From a checkpoint of a small mixture-of-experts model trained on Wikipedia: width 192, a sigmoid router.
Below are experts of layer 5 (counted from 0) of a mixture-of-experts language model. Rows are named router (the router's row for the expert), down (a neuron's output weights, with its number) and show model dimensions 0-191. Each number is 128 + 24 x the weight over its row's rms, rounded and kept within 0 to 255. Numbers have three digits each.
After each expert's rows: "raises" lists some tokens whose logits its average output raises strongly, later layers aside. This comes from a sample of Wikipedia text that the model never trained on.

# expert 35
router:099122116136149155141148142110095144131143137058136106125129088152151162125131121153129140124124148133175120105115112125136139136107088130152155140106104122074131159130139137157151137168097144106153089146154110128070172133097150151112146139154165122141118154122134100150136099111149138105144113162166125140156084113158148126109109098090110117135124178039152180124177123136139123147144129145109139100108087144124110069129131137126140123125149112127122137107150168121181133112125129127131165150124142148107143125115139129103135117112107155164144110152068139159175124105101098108
down0:121050127156116085139109084120145123160127142149133108125145122144150102134088115076089173110154139111117127124200117125189110136129065149127113127122144097158108109116122143126088109137146064104122143141146069140150133116123137134121120117151131125135137109117106090166108134131111119104123156126096134125122136109108154152128125131120082093133124125120146111094153188142117119103136120106111139170154139106093074148109123133114128114135128133111175098112153120128134136116134137087113094125084154119117115106164116151115139121144155140099174166150135173103150166156128138154
down1:107157115129167125108152173149099115113098102115119129160138134131117106053106132091116121122160112123160137094135121139145120111073114134114121129135105128088133149084107140106127163136134160114151114088094105129143115165172139157133121097121105093100126127098096160122137142073133173157097143155143139137097114129151100164135094123103115153122140136143146158098113143152113142161113140108141098141131116116141130117170132185094128152152177119140173152194103152168108079118140122119137104156149139103148152135127151125120146169152122158109099084132148135117133116149117153170
down2:133153145091159128168173127108170121154129109127163107154167134118158188153096175158102082153117110176144179089103135138063078122103105138099107149119130123117128082109094115103120144104160139126174144150164120116119079104134135121105154137114168131130151137122140121169138140086128132152118099172144146110133080147121148158136106078135171110164122124114120112135118104124111155148108109151099120096105091137095164130127142130151104114134122148162125136121114111122108116076143145150182129131137116124112130081113156149122141124149128099118125135098164130127118123133129130116
down3:120162119129115103109080129106142108117150114121149090144140117150148081106142113128153080131133098138122117139148109126121081125097068078173123138089128179149155097154166097144127118090110115122104125138123144107159134146125181122123153142119136151112161130118115130114128160152133128117157155135101145122182103102130074125115140121135104141147187143091148097180178160115159126141148154104127121104173143123131155156110125135142143134146113113126101100098133165131124128082118143112096139085139136085133124144177135118152125103152124143093111139082155114088097142167139113119
raises: "ap", "ab", "ale"

# expert 27
router:142135117129129139113147087138127168140105120120058132116137108101131136110119130140093154137133132112124118111106109093150104106109106165174153146134128181118115153146114142160127129112106132130140162170155136116138152156081106154098137171177180119147106180125150118181122100139101129125152104150143147112130143109135122146107140148107081123113088178108156122146153121179124126127122112131142171131095098132152116070104108145138133124127112156170116113086152147128130110121133080128105138128114173154117181122168092142107149128109103145145103107178088166133141148114106110131
down0:165114118107117124136076120124125132135076116132136107162181092134101120147085150117148143094166175121150104133151081144118142117129109134103069150130119136128108163164131156137139122112097164140115088165077152135151108123109110103141128138120140150126104100143118101098112166155134167157137156161095114147119119171094106137091158165174154148161100102125120119148085139087136117087099108117106140094135113110121119149117079142129099100135115130103104114124127107122132116103144081110117159134154127136172118105138110134138129145129176118084103118110136141112074133129161164133
down1:145129128128137126161116129118153116123149086165158117093122123167123144200139130220135152083094117168088154100148136113115150140148084150148105130137162163138163128119159152155088121150110136133144147147117133147147136131136125139134162153121109109109135166144136148105139145145112141124105107136088104129138145098154118131118101118106122109136120103122086155123090114116164131078192138155129120123091124105109144127114115126173134163140142149167124147124119129150150145102210135098101144126155093159134138139132109135123143093168108149100180092114102142133109134145114151117
down2:141130125128124150151151161096122126121155188155134106126090114120135127081115116118115103136119110131130143164141136110142089118124121186103075131114150145126123145111139123131143131126112123127132126113132098116135141105123127110142121114134111133141171174153096154124169141114128186137134100153093135158159077159143135130105144122120113112066120133173133083139134111112122097146130126092123172155115145154099141158092153128159115130115124142181125115117140078119106147137134153132183128143087110102124060130105191119067155124139140106110095073139085147110109125109161142121
down3:122142118109205145188140141100178156052154144141153148156132142127168132169124081133135125162110105153110117096100118122161117109105160146138061130144119177145135109137119127128129127101111149113127136158161111106093145145155145150155119151143139134155124112148119128167119143099135107147109116122127130110151113120122111108136117120101130168123116136074145153128107135129127133103110143098138110118136150117092127129142147138131148087082132150138116137125185101146097114123106163114140089105152098082144114093093122171124100149155069124094102126140121129137113110101158134076
raises: "|", "-", "\"", ")", "—"

# expert 1
router:127105117141123137147124139149126126107117129105140128096140102191162164150094122110116120149160140146158084100096119131149116133153137147118118152145122152107135123134116151175105128128147126139130157162147099112103137155085138162108127176126210162165128164133119118150128124132155106095139128151122130148173075148121115135112141101126085154125093113076144138142159141150118117135136095140111123066129112144164087120088073124097111106093131126175128101108126167131151156107116109103133130158157134176151108136105106105138147159114110139102154130166107141150157158118176130109
down0:139128119124093143100138098142083131149158131131132177162119103115136120079125181104167138119151142132155115114123155121118093102160129134165120147135111157140109123098154113121136147106136140134078124130100135129148093105126119106133123133142112153107116173152114123105149152100155137172176126131170145125137125144157153122108126087094134098154164156153113142143107104094133111129119121107121146099139145141102157110095143110134145120119109141141119163188111157122090149122095151105120103093106126154162085126064116099130110131164154157141086155049110080100128111161154137150
down1:062128092156168121147136129158126110117150150114120131122154135138105121134142137130122152096102084151125105143129124099120155137128148143111127139119109116127136134138110124087124121135160138144142153118158101109091155128134145108165087147135157150112110078151103160102079133125177115159133148089079184121116123154139107138105137154199099186143147119145140148084141096150107144153125170128111132177169092108117106128135130153137109138123134144132122114134117103161143116102133164118102117098124130123154101119138111111138131146120080156096120091184194139140190134119134129150
down2:116089129132139139076141135122086123120116121138158135122131119133106178156140146073117121117140140119126123140139144114133116099164197124153133090139109189157103137110135143140101149127115089135133172151125122112102136151091149113102142115122149138168146153138138133079126131164109145175109120134137157136119178156148070107116107120165138121099099136119136122124145136163113154090138123114078103104156075121173120144139083137120102110110114132186144120125130128137138119112150116105138085106153105145139115125158157134101158114127086181135114124105177169175110109153160114127
down3:103088133116114123175129147096092144142121109104153183105146150148127129120145151121133117128111108132159135142110138115118119123106148103118089152102176189118134086097129095122090137102100182109159109125153159171179085121090155132174103117148127127139146148119122179108111138115146117112094162118120110121126147105117113108134162126151143153146132116114119100170136129073121115173124168136124094104109117105132118151116133120087149173137135133111133093138144152145110164120124138063129116146142199094126111110155114171124160110139093118153097095134128124144151124143122097121
raises: "ace", "ront", "ox"

# expert 55
router:095106129140138142124167142094110156129143142080104148112137109126167135138130135143128146132160145114150106100140116152125142112128098140134110121140081147089167106129097143126155132155096131114101165155162130119079166144105131169103104196144181149143102121132139137194116127172145127075149137132160141108135118110195127132089166153092114148118115137133108167129133149141125139131151100143119144122090115163151112085102126146122138077117103117162113113107164159140104144106098104127191146137145120157125164119137102104134135128091142133150126086135122126122114182122115107131
down0:124128137139109113133108129099186120118149126137119165130104125125148142130124072132136140156154154132110137155098117147122142131096184152161112149140115119124167119128078128141093130104099154110132130094108113142125110140130112152134161118126139123139116149125089103249163142140146097098176104115127168154107162128134127145123134084157121096070077118170151084128102130098106142166095121130120143134114128139126098115086089159136090083111121118129125110116127119154113105127134141125098103149130115124117113135145165107127151146119126064119076118143123135138123093137124124125
down1:112167141141147165085148102150128116124113141094105141126105150126107174114105109119132140132130146109105139161154134104139128095151123158134064093111161111128115074160136091152148147139112116165123120078159147125116137090116125101139109164138138097080132132094137151078107180108132091103133180112145139146084120124139142146125146083107126127132137124158142119087130124149112081158097122131204120142168126172151108111180149165140162108134167127104153131136137123127128143164145100135130137112172110148166160123162136150120118122132144141097112129130100137129084148137124142141
down2:107106138134129113191144140134119089111114128147128141138128121155112151130107091170103129121135136105092140090166115110124174161110125142128161112124159142160171192148124129117127139114168113150133106097103108126151139098147084147116166122140138168141110181111125133114126137137119145129117141165122124125141136177099126106119115162099115131040110136101112145122131146114117093108166127158163121142132146107135112130125174089093104115138130149138121170109149120122138077143123105130084144143160066127136125123131095140107130097111112105090123099125101164115113160168189157126
down3:116140148159086144144107119159102085105144111127079134107120118121146150097145104130146128101135146114111137193130139085104133133138115116160114153131111118139113095126158083131102181130181115121082119123118136165120106106144127143152133134104138142115121090127109150128112119102103122107171138103158108157183127145145136119106131168091102128130098111113126142152158149100126124139120179117133115111131149095101115136100113113129095132125146105123148100126146079135132136139080065139091081124108091118140209122126068175114100134119134136111098092119163117134126152133163139120
raises: ",", "0", "-", "2", ".", "3"

# expert 32
router:128080094113118151154142131124076146118094156079125099126121127155173148156138126122116158151111120067145141096103106174128126125100098142134135146114149140098101140142105177140144141188146116116157150196122101133130153146123138173116130142149151124179138122120122102165097115153136140085130119133125116134172104113162125113143145145110116140098117152061146137162148148150099103125119104105131126103131073127140070120085127094110166130093128149135134130077119150143164134151111110106121147136128143166107134172135107102108120123086135125158158102120110124143147132107122122143
down0:137124150146123127167153174137114113116144123131123156128119085131128089151119141113113162126116144150141098106152129112124096132127172103098115120112130126112116127122132153090106131102109115137162104157156122123128129129120097150140179115128110098112122107061140127102143121124096153151154174138129136120141158139146144118139114095113097185129098090087109113079165099130099120101112140085092122115116058111116116160150132101143139146132116150100140174122153116138072167122119145165131108130119157184113104131089118136074098146108100101151105131148140105095195157121125099145
down1:066091135125140165146173112090103143120130089158123155187140113130158147172154143086110115121175140090154140117156145090135106142140151119106131147159149114134156083132174122118148148139113095137143155170185169078106142138106094093144101137117103139171126140112116152142129114133142118152148129097101097146128139177141128122129117140113157165120133114112101157071088113088086141103098139121105153148110087111116151098119092127114133129108115156122122148138132123148113160088132140122101123142129112127122119122119119134105122113164125102163141159129145147087095162148123096121
down2:110124154058129127147162111090089143125114150081092087111135130100127135145133133134102112103162106141127138136093119148162124113169093116099107102137094122139175141128116141138102130158081086165158121164101117141086152118097140098153112167101132168131127122150124123162130117136086121103139078141143121140147118148168127112131138164136132138071095137112116116152116157094157118122153147093113158158132125175157117141119115143129138108128114126116151149130141138148098150088146145138211167117149126131149115118113132138126156148125108144105192096114136100082115136097146137130
down3:136147170156084144076127120127145156095150119139136144110105170123076151144127098175107139113159114161164139107116132133124136134156119104120117150151107135200136129156116111136145121116116144146167134125201140133163136115137113164118113117150101115141100102110103073137123169116112121139166159112104148119168144162173136160148142109111106125101100140136095166088132096105121115074139113131085119139179142124126099127099105148139099090163125118128157145157116158124110088131145128130115089143127109128119144115100143138141150155133136163126108143138143127108123165091137071164
raises: "1", "2", "5", "0", "6", "4"

# expert 41
router:128096156149163149129153115085114161103131142103122100060134114137162130146129106119115085123142144128127109110124100106128144116151090126092128173131108161146121119124095128132118116155131169094096172181172119128134158147111148139112127153155167162142135153143156147170086111137144129122140095181117121128134094093154158099124158105099140139098071140106136136147137139162090144110143099114104127129117115119128101107090100103106124118128118168168159121083148130102135132113112070155152135106105131099095171108150118111131143132100110105139164137124129151173139155086096140138
down0:109140084125098164118133119083141123158129135138111139115075147119126134117104122101114128139165183136093094118134076143164132138137134157135140134124173124161123129107108152094088091106165128139117120126134108124143137118138112095146138129144125175142154135159089148149164136121176151149150158119138155110176131106081131133144116162160139125114142112105124117116146153108135165147096170084129091163133186171092134099063163172113136139146099166128137139152118088143098117154147140103138148107102101095141134135134135128109109112147092140123157119086088127152118122160124103128
down1:142094132133090136105097136119143129142101146137129127044089111102123169114168152129158134129157129110128135142123119135155119129092143148134168127167121100127138152171123122133120105140137175120093129122122129171099137100150146141163101096166127157127161114156141136155173076120150101154097146139103146168133121108149146144128094120114134135144121152130112140123147126083137119187108127121152192140101129098134124208164149155128119117116130159124105116147168174147107083135124161075103151120145128129149120115131104133120109094113095126120111130119104152152120133177140129170
down2:104128150156121108158155157092154137065132117137102143140108084144090109148116113096192139139106086137109082139115138089161111094113143146129091144166110103112142177139150156127156127133144131160163119126154119130109155103147070132148102131100143125137113079139181148096148111126159162163126121126157125120108161124111104163112113147149153112118158157105108177128123167141117105124100131111117131133154138161149116143154122124185137146096124139103137105081135083138166080110101107143148120137150098103146144131127137093120150118127121111124119142133185151144153103125155142111
down3:149119128124120134114126151110147146129140123122113145154144121147140132128150169119119137115139130151164096158099113078121061120116131138203153081130158137149154123161133071121091118148120172124143100123139131126167116166103109154118176113128166099106102090141112130154109152117130151186095128137111133163154182132108122077135120135156100125125121159121118112098128112102114150109110146144116125139129147113172150150135161092140139131113140135147091207130108117128136186101137137141109129159177106176139139123131130170128122109156088140133120120119090109145153166136113137111
raises: "y", "ig", " ", "oun", "en"

# expert 40
router:117093159156127167140125127079125150144139142089078130102180128174133156163091129137137100128106171091140125107111103133154116129129095168148134085139132156137123110126122150125148119158143116144107138135166103108105136162114096116058161170152145106124113137136138127178113107147127108067119134153163132138173081112166148124107147136085099120095137145114126157131145147153133123135108116119149160113097070108108135099110119120125111151113092147103095126104154126131112113145123147138124151165124097120067153146139123119111133111085130090137168147148116156142147164100139098121
down0:124155138082108075136154089122113126146157122144148150132102126090131150118145133135122102105141095139149086122134163186059126089093127098130114105160121150136129126152163109135196101128119097068135145147145101137148156127121091141125123160115103105142098104116110164133069121104123114130185174124100147092151136158114153100138141065125154106165125105124131142178131120163127142141091129133150160153160157099106140131156116131105147103115150128099122120117122096078154082154151128121132131100137119106096149127138117120123144113116117142133154155116155147123138131144105124116
down1:099111133097111092187152113143149136103143108127126122105136126172142120152148105118114148176124122132101103149096111085110113137104141143133085120172138132143119152182118146106150147150146120124104120129133160140164099129116128128145108116125136113082087103113126144095108127127166158145131133114121166148131117123130134140132057146144060109113125149143123111169132112108153184110125096131103109160119123109140121116093164099131136126141116115110136100118128142160122115093142113135080107188162200181107111098166180106134133117137135134096090134142144110134122086102150120105
down2:122152080146139092142156136131095151082098177108118115147138159135109117114150173095087131165122117125093111132136123100152133104129133084120089157116149081119120171088147126091107117128103085169150135152132140116103109158104130174116125108120114159148105160170082134116131149126128141111165097168088096153114103135130105106148107122146104088122121127163113155123115120114101113104117119144081142104103150141171157108150127141117107168149139145097159123142114132127121137125120089139139141143160115209122104148141102141104114142114149145164133114148160133107129179092126107110
down3:149136082139133145160189126105116117130125161129113167125197115160157106152101086142103130163105145154104165126141119126097121164171141073167107129175147154116156077133137174114129121113140124148138111128142186121122173134111118116146147143118109144121067124103136102043142115140119165138101150113126118087101136138154144116154137125119140100164134119126120151121139123105121125141134131091080089128109144098140112094127160144131123136098137133151115157151145100119116151126092182128121138111131118143140139090106124151123150142101159130108142132156122123168093166114119113129
raises: ",", " of", " (", " and", ";", "."

# expert 47
router:083107118172153150113186133106084137137124134090109154087119096153154169153131113126148135120127112114141149098151109165157128152156096133122116138147123152140143133151116122144154139164142163115153186157170098132119182163109133114136166142158184099156094149132134121196109131133153130115149098140149115121115104097127166127101128102065128110101110138082153151136147124175138137112132141127143141115110116093121128118112101092125134110145097137146124111104117163146154133128122101119143161175152139165109149117115155102094144172113135126144094121153102156163121156121113151104
down0:154089087106155102140112113111123145132105102133126114136124089114124108132121141120139131173115164141154145092156167122108152181143133138115070129168114095186097134105160121131091138111057117146119100162079125109136165118138104140112100146085133121102107137143089138131181140096116168121145093099094108125076134114124123105157125134159137136128091166137183140119117104130149121094124155126129121150093114099142172103114092132125135153107105126144120125151169121095113097130136144147115122088111083169137101112111131139104128112156155144141160133152156099141151099131130106127
down1:087058120117101089193181122121135128142108105148134159142082146130155150116103142149133095154129111148112130148157120157111123095172142157116122108104122081139134106126111136115167162155079105155143148138084137097129130139132130107165177116131150124097123125118111147098113098140091116102145171128130120175162109153088124120117123136118169124156136105100094080124171158113145117106148125094144120089114118128135135124171133151137117159162133112131084111161119126070116127086106153136123124140134121159128126080111115100161118114113126136129133137185116107105126100136114135107
down2:122159127146124123164125113133137165120126152109152142156133127158135164179136156143146161113120120167132159123093120139125119110158116144137135143150144130145164159120128099124102129159102081152126137144093093142161105141129094092125123122141137129101116131103141148131116093134153121122124127139134148126108061149160075129186141179148119145103100138104141153105130138085111164170119139116166138151124126124075093126139134118111126142162172112086100153162140192159105146127118135146084154101110181094119150116111179115165123126102127167130144143138172134121145145115162167093
down3:095063098102176136113118180111095113158087113116151171120144118098157121100134130138145134138169106112163115087140117150156146141165119116149146146155142136163115143186096106147117143142078143115134121149105131109095128155133150121115114113156133088114098115113176182183097113139129112135154130154120153139112152115133155128123115140097158162152153125130120165076119087118135122122129145103110146127093169134150142068173127152117104120110159143167125098142150127134111095147116143143138124151106102117109123135155117150110162126143110135139097159098140098154150083161142135133
raises: ".", "'", " |", "%", "ish"

# expert 7
router:095109116121154153092159122117097149131099143127123094136135119149175148112158109152144090163128158110153120091089108139115107099125120141079121111129121153128112108150108148105135136164157137134145166114149101129130149131095134156113142186160150144174122154141159077158088125150140133147156138167116165133144100077160126096143142101102113113104120161115128170156152163169135131130098173120145160138135105160145110106130087083088105118098110100126113115111131139145159102119152088142143120150130174119104159143106129122108133164101120124146173095170077119140129131143151110123
down0:136100139081143090062141088137140117145133091118169142098120087119143095105108157097142135137128144131154097115144143123116141099116143137134104100116161072138063140140137105162137096115113114112142132126117134189121130106126129129149134114120124131109187133098115102143090167113116126127092106103100117144139160170124122130103170180123086083105108105115123145101123166113158098136126118078097106126147111106113071129126112105142099100107144127137143147135141114126081112106151126167149101132159126164148126155107086171136118150148091119108150143101124159106140123112103108126
down1:106110110127112076180098165140108147168161142137108116109114148100172126150112125139151132122114104103149130100099145141072152148095143130163102165134096102178156142104127123136164111119125123140133120113127131128109131150112141151117171125125141130145175110115073113091136129119124144112075113135100092121145160126101115108078091168104098118101107118094136079127135115188087131092143103164058118123107151114125110113125137162107130129157145154159128133102142158117108122133147103164126155118154118161121150105100119109160176156128139134120089108095113111103137130131127129106
down2:137083145123133104196113157145105113158123133151147126158084145134101118123134134138155168162127144099106132111101119108082139104116127098122134134121075129107090079107096139129113167104136112160087108122121128146158120088112134125139098097135097129117137110141134102146091123146143147142113113112126157138149147097149109084142123156129104122143171102141086122125118123136154141096087117146099119097112136122145126174079167157084129161110113107077074130124118173149137138202121103119148152125130142137138160108186107145134129137157138134129161146150102133092132149126101157145
down3:197134135078149083135137121137149127155159117151131116147133166107170126141162137130124171149161080121097140065091084150106143136159133149091156088143106118121151145141132151150165152183104099144120099092144126151121105114137129128103125141129130197159126122126119143157102136125126157154110129134140125120114122120123109123130134177156102129143078134087115139136118150122092163157136123158098115152132105112087146103136118142142131140121131106099121173123142090137142152132158083132130094131154154130053161131147126109137095145142097136142127148156149116128117137110139090173
raises: "g", "ing", "og", "ly", "ru"

# expert 24
router:113115134120147141149171118124128157105132120117101119135132108157112120122108128119118151160122109136141115084112137165121115132104130128128112133165142133092120155131079173152151098216162089137133127157184105138115179151110125143114157159149162147162133151129144140170085135149106163131114106141120136097152076122151115134104138156126076147130047130090126151114138157178125147115090133150153136093086088163141114097102141113076091109092109122157103107092115159140137101145142134119112141115142122163104131104120132139122158147101152137143141131142113146130130157111132115109
down0:086132114155106130138119135103128133135098163148153133117136105115130159154155118117110117166167121091136109113156137141135163138110147078138123111116104093178111144156160130132116115068106127119152085132133161160141126138137090133113129142105129112172130124098130107206112132156096083061140133125114138160076139128147084140163139106111095126122133128094112088114112129139112166137101143067184167112137127164096150154099123092162129107151173121149104115143095132102163143129124113125133135112151146096148117178148132098157114129117138113149119099132127113110119113144140162123
down1:145119085141164136121126132099152123157153131118136111126137132173148123136138097127130093091109107138102133145067152128174096124126142069148123131124139128103155161162129132165108111107159098155096168124111133167094114121080116151168102131106125117115141129127140146088139164153152203136144108110136126178120138131144180118141101132134119140124138171124093124133114140112168137165157121129115096138128104152131081144158077135109136127097125112132099119142156149153113129095131132136085137136140127158112118109178166171181094117090147130148142104071134109108133112144104141125
down2:130118108096100122118115159125120112141112139095104113119122117155110112119081093143115125161118209146138109159108155111104104101100154141121123112085120161099138086090186112114144111106062137110128138171132131136117121146150115162091150113139151106143128116090158125089089130106119161102131145136164126116096105120117136158140127133162090142140128127156129084160141142083139137152140128125141122104127101159140104159141087116102132122120119128147092060165112110203145122127134090157107108113126137120138120122109128091178149134116124149158109191118129098124125142120132117144
down3:120141087106157152158115144104075111148128099125088124128139146170144118137139115130115165092115166129122134165155142114132079130139182138129115128096164137113128091120121099119104140127130136103144168113126121146171133124156114139102104090131110106093104150127128122117105159166176155110143134089118128150038113126100169173136158091137136109133148132134107117128144111123145105125122169121177120124177172113130130096149144094148098169159116119117167113148093137139115132127124084154167151148120105108158105106127161113156139159125130167097127138130088123142130164131122083139
raises: " to", "l", "ing", "land", "ro"

# expert 18
router:100132112114133138099171135101117146122130128107083098128133109140149105142128127152130138135157128097122104081087085103140145107124114129107100141130117157096159124136163121171167138168120143100152124116138086150100156126117159145119151186142158138168140161151127142167113125129136138090155120148150140131171147116135123115121174173126088136116120148096149127116139129148145138165150109121120134107161115128085085070084106103136123114145078153182094107087123096114132152110101159137140138170117171149116142137115094089113136132105086121154154138169093135157152141119096138098
down0:119116096115105171145142107108126129141137138099158175138124142115122120122132173119121118121092087127134148185116159119115153131155164131101127166125116151105132110146106118094114108138131141122106117133109132125156102098111129169127123117112106155187127142150100145169125069143130142135084112137099126169181131123112156121108111108075098149122139092165115156113107109160143122148129186099106116120113162149127157107118118154088085141149124185157130104154141093121147140074130094090130143079123140191123109120099144135104149141133130098122109113135165133157171148126141153143
down1:104123148160136150156106143127117167106113141130121115105073161141143131140142140114159136119128153144117155143104109166115129138171082127167140096145075112150128145138128103093148129145123141151137170165142130178127182082103130139160113097143088113122106110123176194076123065135148121142160111120062126117140121119162130130152131145124118101121133166121103159127119149143101120109141140142093152155104122137137081143141101125153148085088141130157101143137165159091159090131094157104130149127137130151118138135115122135154166128147149110104135095147140101121098138108120163108
down2:122082111107140119142180104158163107142152114108133112148122174115123143158122118150132111121121132113141148149122106112120129131115131166130074116139108131101141090149142117098155150096106111098130104120121186151142077149158135086159138161128115130157117137144132140129135143106120139125106104145085135103073137135135183116117131134161175110131142130129111119141185156161117140103121130122104130132146144141102101092167154134120159153101138163123199121125114121145153139121142158133128155131134118174077106080144118118121120129173102150147086071142117138083073128127128140075
down3:148081098145080124125154163115147121163136103151134135126137117114138119112167152123141147113137182121104134131150159160131126101141188138111130112144106212146129110171126139110130141165123112102094085133099152122132137120119141123113161142097141203127136151143114130109094150135160141149135119112150134099110114129150173121140159146101103165140170123136128144116167114129139164115153088126127130130150136146148119158086124116160130099136097180151079126137113136143157096121155149154072168142094139142104138134063135150155111179123135114103107104128142128101119144129145143140
raises: "==", "===", "====", "A", "The", "In"

# expert 0
router:108095128121142170129153153152084163119103135075068117100146075128167159125100108148087154165140174122164141131130100120101112107155115124137148146113157141112172163179104145108120147122135176135132128162145115126105192150126163129120128180137166130151122154130133128159146109142118131120155109141129139149121101097141128127142122143140108152143089130130177144128150174148093121111115099128157164100126110137083099087105123077081102116124092145148109137117122131137143134134151142099170102151145115133099155151144153135114131144104131083162117126136114156117149105101151147115
down0:119134143136144137146111124137134083110158139158104116112113133119094122164109116138147183155095130137138125101174111182103111138148133125119151140119174122146131110173146112111111168144111111156142121102105161126149164128111145133145128151131140139135102141105170150131114116125133173121113116141135129144102127144155135156163110154140136136147149151054117116102137167138167167104162201120160117145082091094064121108140112115102108129158137121147183102122126126137100161159171120094158133125115129128083171117088143113131180132122142096113135157154150140116094118101142114109
down1:096159116129122093121141132139139128110174126148135146111140111145146157104152126124113130151111193160123123152168130099163125141119126119096122132090113111128111133114147140156145130094155186148113111149101098094121108137150135114107127132152152134114105113148138157121132113132163113154156095107117172145102133101144133084083129100069124125090176114126126138103079153137143151139125136198127097143160172099125117104148111114162128121116125156125162151125100125128125094136141118177133081136148203141091159138088108137133180160150107131141156110154144114159144108140092150131
down2:116104134135145184144178093128152122098113117154175091142141151174183179107134129091117132164150074136158162132140147163158142149133133120138124103146135111123088149132153158144150110151075094105079150134082129138126138205192125132135105121105157123124139129102122145091137113168124099142113079127114106127117136126104134107114103126085138133123127143124115119144158133098148126162111103122153118136110117115115096144122093121143090117139130118105119146150119124140098099118154130173132120151152117134136086154209128165116119117138120145101092107113114150121127112136131142140
down3:141102125100111147094095102113104164135139128137152097112105135108144103158127156123109135127146136110150121159101120113093141118159121121105101191125152158126162191129113155135119127121117123101143095150098092089138160117127119154108153091173124172101087149143166174141064147144132104122148105135143120133147120146138127105111171145112142110101099118140118152133130132093150113131081119173098143174114125127105114174147157124141132161137142152127188126121133104127136149131106146066171125130152123115116109067126138136128123151139117164080161129095115107112133111171163133122
raises: "em", "ce", "pe", "ac", "-", "ference"

# expert 38
router:092069126155145115141118139106121136118092171109098105137113085108156122151123099130119138173125144109135126106109118148169142142137121164100129161148093131106117097142105122095149155163128132099126155195169127113103158130077166155126119143174167103127117104112139109176116085146112144137181137169143109137166109144135114108129144143113126138143099114099148131147171109134126112164125115135100134110106117154081087106126083099118134097126094144155146088132157126148130138123126107091156156150156154164109096122150144153104134125125104094135164108165094162150117158127141121144
down0:137148096135138147113143146148095142131144090155144123103129124119161125130130138116147159156131123096149167131135093118101152100132166139085114097132159087164154141098135167083132131106150134102133124180143147130139108097132126170143123154135137092135158171150148128155107115149163131109158147106157128155123153135132133113120104151111151128072171152129149108112138124163131126129070159123122164082089151097151120091179108142163126155078105134146111109103084136175141136130076118107143091124095089128126084144141097158141145103112106132166164111164122106136121130139135117098
down1:114115134100095182119113117109111127118138135105106111124134102091115124097097102158117107105110110113107120140165117119133145122142116094143127130156117119133113088152122100151170145106152090159157153140104088130164124141137095111133132138176099091106072103159119129128150159190155143141122118119107117150133100131171089113125156105147122120118089088123195122144075135124134147133152122134110156126130103113153120125150110092099142118128143100197118152101174131122163106138096125149174172106098142123145149108079093167135160136124102138136155113105147133153120143078127127137
down2:154102145127117103115116101114129134082110130158106146144109119138099108144151112122122120153140180103143159180151130095124153117146130148116142172149167096158109154115159113110107121148133123151135157127063143152147128122125141124149092109124148129138099139161156137131142141186165160168129118137124104138116140119138128127124121181124149124098123131125119126085159153127166188105105113123118122191181142164151150129166155089136139118127110142105114197115087115072141127125132078148111168093128154147110116161132143142142098111106129135143150113095145129149152154121107176145
down3:160166120101149168126149108073100177140133094161111138165147107144108118162114171141125099149128151119094137127136149121180111102142137108078115106132154125119165128137098131119098107133149121160143139157122108144116108145130136125125127132091113068151125134077110151128143143159110097108138129102112139149116130129134116126140116149129171155149124137107119126125124163101109118115129079070070107100093137122117128108166111099139164121142147065111089115132125121140102121139135102157111121162111154134129134087119116145152135119115105112150088124146169147097176135082198164138
raises: " and", " ", " in", " N"

# expert 16
router:104073138099124135141160171106102162121118144108085114147150113161143145145124097100123150130124122131163096091109162157159114125144101131128130125141120163121137151143103171138146135160109135087151136172139106140120170158124109129116163187139160114137140112131143118191140107158109123087134096140130128123156104141128125103133123129086093123118099187089174114151146143180089184115105102130105174133136119138127086108129119112117142118129129101129131091127109156138131097113104137122150171149116120115097186106131103135133163108125115138129189136167088139150115156148123112117
down0:091126123137149133148107116142144092143123131141121127138143170142110108139134174138097135100153110109145117106072137116160139137115094080105132162067097105118160081122105152101149173155102112126141116124107107156130095124109157111123150123130129165119135130116083135173109102128177105155177122166122078149147113134174159122112113109136143117143152117114141129111139133099130172176136155145117135124114100091125120120147108108122076122116148145131153167097101072111131145165158200141116119115160129143090100134079124143157113133105086133128150130134139150099143136142127162129
down1:145103170106120083080128109150106140125147110095085135163132139126170148118129135113131158106115141088100100109136118169108143136116160111116147154138122114131085130175191110128140144107070109178091128149086107165099090082121180138106086153144114106110115114118107127105138121121101147116138127096159131113144129107141130120179134134102126117160137147092075144095119131124118155153141174149130130117135136153127128132091107164111117154122096126114133086147111152129107176091104138106127157102112166147142104124107126123145111100141157115066133164120140117174139142134133117133
down2:143160122140115145139111088166162114131110114120114154169128132167114133149140122108133139124096146162143181121143153120110128136111103122192126119151132136170121148177140125151116142100143101128144130108153139158117133127169121131144136133123075106136140128153127136096114163163140125120109153115138123152117126112144145134134109127106156150096149127148091123079141169164146087093099143107175149127143124078141143195123127165109124168174132124120124121134101129118056136147116139124163137091128092148117119154131179090194106109120133141128103117080075114093158140136116105124
down3:123074122116133134100132112118139159128131136102143103170171161106143078107132106110084108129128129115102152056151121127142097143133085111139131127189123108153120139127097145108123130123126123136179124124127120144130168150060137140152126091148153125155101152109106106120147147082158117127110102109127133094118134078123144133111150140129081118076129094136139088152114114137103130098171112107122125147120147108118110132177085143113134151121094147137174132130145143112125120091116096171158112112144115128140085150147125120103107133161102155161131170136122171158172171121102120109
raises: "5", "7", "8", "0", "9", "6"